{"n_layer": 13, "d_model": 160, "n_experts": 16, "experts_per_token": 1, "d_expert": 160, "d_shared_expert": 128, "activation": "geglu", "moe_layers": [1, 3, 5, 7, 9, 11], "router_score": "sigmoid", "normalize_top_k": false, "routed_scale": 1.0, "balance_loss": 0.00026, "balance_bias": true, "router_bias": true, "init_std_router": 0.0116, "lr_router": 0.000499, "vocab_size": 8192, "norm": "rmsnorm", "norm_eps": 1e-06, "tie_embeddings": false, "optimizer": "muon_variant", "lr": 0.00793, "batch_tokens": [65536, 131072, 262144], "seq_len": 256, "train_tokens": 811300000, "steps": 6299, "dataset": "wikipedia_en"}
Below are experts of layer 5 (counted from 0) of a mixture-of-experts language model. Rows are named router (the router's row for the expert), gate (a neuron's input weights, with its number), up (a neuron's input weights, with its number) and show model dimensions 0-159. Each number is 500 + 50 x the weight over its row's rms, rounded and kept within 0 to 999. Numbers have three digits each.
Before each expert's rows: "mostly gets" lists some tokens that are sent to it at least half of the time. This comes from a sample of Wikipedia text that the model never trained on.

# expert 14
mostly gets: " three", " —", " second", " south", " two", " in"
router:469506616417489487405511454540519466511507484459475452457519459509492543614469450479586479424390410525519538439543535450454490492465439417584588507524558464516505472450502471459553517551539502516534449564531449607506552502487574465448494458478475437506524567505501433533573530503524506483507500508500466511500515518499517565354440426492489602545435551496530460516495433638554606485534419567508477459594528475587491514551482472513453466444554444490585511495421545581509550515392510
gate2:572538544449579562437501488450367472456529504547478485476477456519410507481473474486463479486474435542509446581444440618571458509506461500494525536542538423503500529531565483418415485507489416553523498499500526502571517520477571576515451515555519454511543546530510510555532511534600547513413501531443444491425417511476486552550573566494474568499415564555509495516444539547578564398457526535422550438561560434595479552466536414534492445448490535476524587413510471598588394476515523
up2:494507469529570524471420563473446537517460531568473477449543509526463489464523522532495544576512449468491579384426524455544425552521556515474465461563478527437563545486443434493442553502551570494426427583560583458560553596573561559424494465518465457406473494424428539490378409411460516534543497459524569491478423590423482527455454518596536520567438543411525498538453544474476417400539482597502506496460511508553471461501461523536441545518545499572515452495458518428472499443545478
gate3:465563558519448486597489445535475504399472529483501506473431537514449515455568502433679435481553466488496481500470469489427488517466458388650501429527496486471481508464528525427505557580547481490420460438485576506452410509517474464461488533619447527463534544412567465554517532530438457486467514517502553457434468545411479555514543416527457597465446432450520487468471470529488446454480540442519571548542646429465448509379547474451529502555519553530493475499543510527507457483524507
up3:531500519478454544428579457551537544556522438494444499431433455573529476509601486583475412476445507432505504535617567599539529515475428663473460492382452484532521490546543474544505513514409504574451490509466487560507480481566453594654525463512523516483399513500508546482531467534499493504479500473469502517495541431461503492461509481476574486485546530528452599604492519536463515441514453459553533557518389496545521388496485540494517420501562492487444480539395430494557400511475467

# expert 11
mostly gets: " Dr", " President", " Bur", " Mr", " Mer", " Marine"
router:446497534557494516451565541538513448532487465447522499434451491456508486483512475457562532420387582437572461514499567482477502519422468483555510533493493483469542516519433500471538555374450555505496510617423454595536531554497508586458469496450544543579601511440493445479543552396459426492425498475544513466451568531473474546512435478510518496550482454544472432517457507551466461431512571521505549515472516517634448521519478412488497626390479541619499520465483538448477435392404442
gate8:375470475555513495446480467516419582558460426431491524420598434477592542585570463484504523495466489437420570452494484498469425507576404478497589460551602442501433505557477439588424418496515519517483526462500507584546472543466573452499520464524393460507551561439519468502522463519458484473530504468569463426487464570437544453491569508496434423526547487463564433477534507512603405513561538456484389480533517468497492538507433485578487510418511516553566524549438512553520505550495426
up8:511498493432389508514606496477470461445472423562534474418524429491488430576587460617472544450612602572471505442529459507516477429428527550419576490508559587551524557580521482504488453426522531635518517465514519443541510503491405481459513476482431462502494499558425471504476564519467510490479424488482593590462449484513443561503464524550465536548492504427473470476567489486522462534436508509528510589451511482586495383545423476450456435580496468555508509610480511486517439542553498
gate9:388480455475589553412563483492468440580540502546457465507498545545504506527496514590511508515504433500521487424494516480556441521578519489576505466529473519432528491533528472506450455454520440518478587488466473487518410522483490402486519496437546569546414468517398403405467535503539501440354416517516429466410420536500540471435561433490479538508473520483517440479545567535499581416384571624492424418570425456594523493544512522475472439544517544499470544475486500507581492503435498
up9:484472522465542457568488474472481573501555550512541524497438461467522484426521495479496512537590483458563472470462498450468541640490424438485473515423577476499469526441471613543624493450507525534509425529470566531489475379476356464401547473477450476444542482431588472580510489527453468490556441473538529435482539547485384453486465463502534524581497479402441398503484498486429537509549572530588466542529496525564440554398503515466474444533436582519520441485538531530492593556469460

# expert 9
mostly gets: " |", "(", ":", " =", " (", ";"
router:440372487548481490490548505498521449506493489654544606453463415385485501561565462538524512516452513494511455477565518454475510633451466462475486539446499494428467521466489453496553470491500492564535540444475546484425524494422487543495517555400564542490468558490491509439521617527565462527576561506555549446498538513541516566473493486529536491573500494359464501500507392573555431525602504558498579479508533483436496527478507422466476533475584473572518514497352549493514503481413439
gate8:438509533593498502446476411565458580542482410499521552443578503530493614524553493418530512507472477471496584469475376524495473534622472485457594447551629441421468470495539496572445501497531499494488556474456504594489459541509550430545524557552414516513571455506469474510561456450536482503497570459554453445491474540512584500503569530552456471559495541403503474534528547573620392504495554474474425607502510423528506451501451490505505455464493501548508492565542557549538548505571407
up8:556487567444433489545558449433450489495456463526453453517507500569531436510550399567406557484563626508425564488490455453517528458495546496462546483511523594542543501591492512516501450349561502581526507411509516488579534507530462413487524467517557486545534500566461497544532530534512448520536569563509501571415386482486448547608469461455410587551464515401424471441485497453592514505509480541438567542481514500606459410565447478480525508574503470492473483564519492523529462461512569
gate9:364503476536539470455505541545488507500570493519529517505649519463503524539522511528483573451550446482529499444487560528509471580521434472609500459516463529458479582520528461557477440459497487526484539510497484468556451530448536488483537507479489587511424512541473474493532558529540522441339396518531441407421484554533552572498584417470506436531480560509563465511603522502595539422438554544460417423582446431547540499524480530471545497533572532470547536438434462423640505480459497
up9:467528515536524456607430459442507539482501512555550529531458465454494552493593453542553492478537423485526534489465473483481519594491509495487503462419539425513425450408424560513547503393483514532493357552530544472543459429478375481503509449522509413487575462467563468516482498560463494468490440440511590484414565622497380464515458527462498537567557482459472417477497517465485545494544469512575490493511460506623413472362598571526507481442430485514497393510491536533500491522465488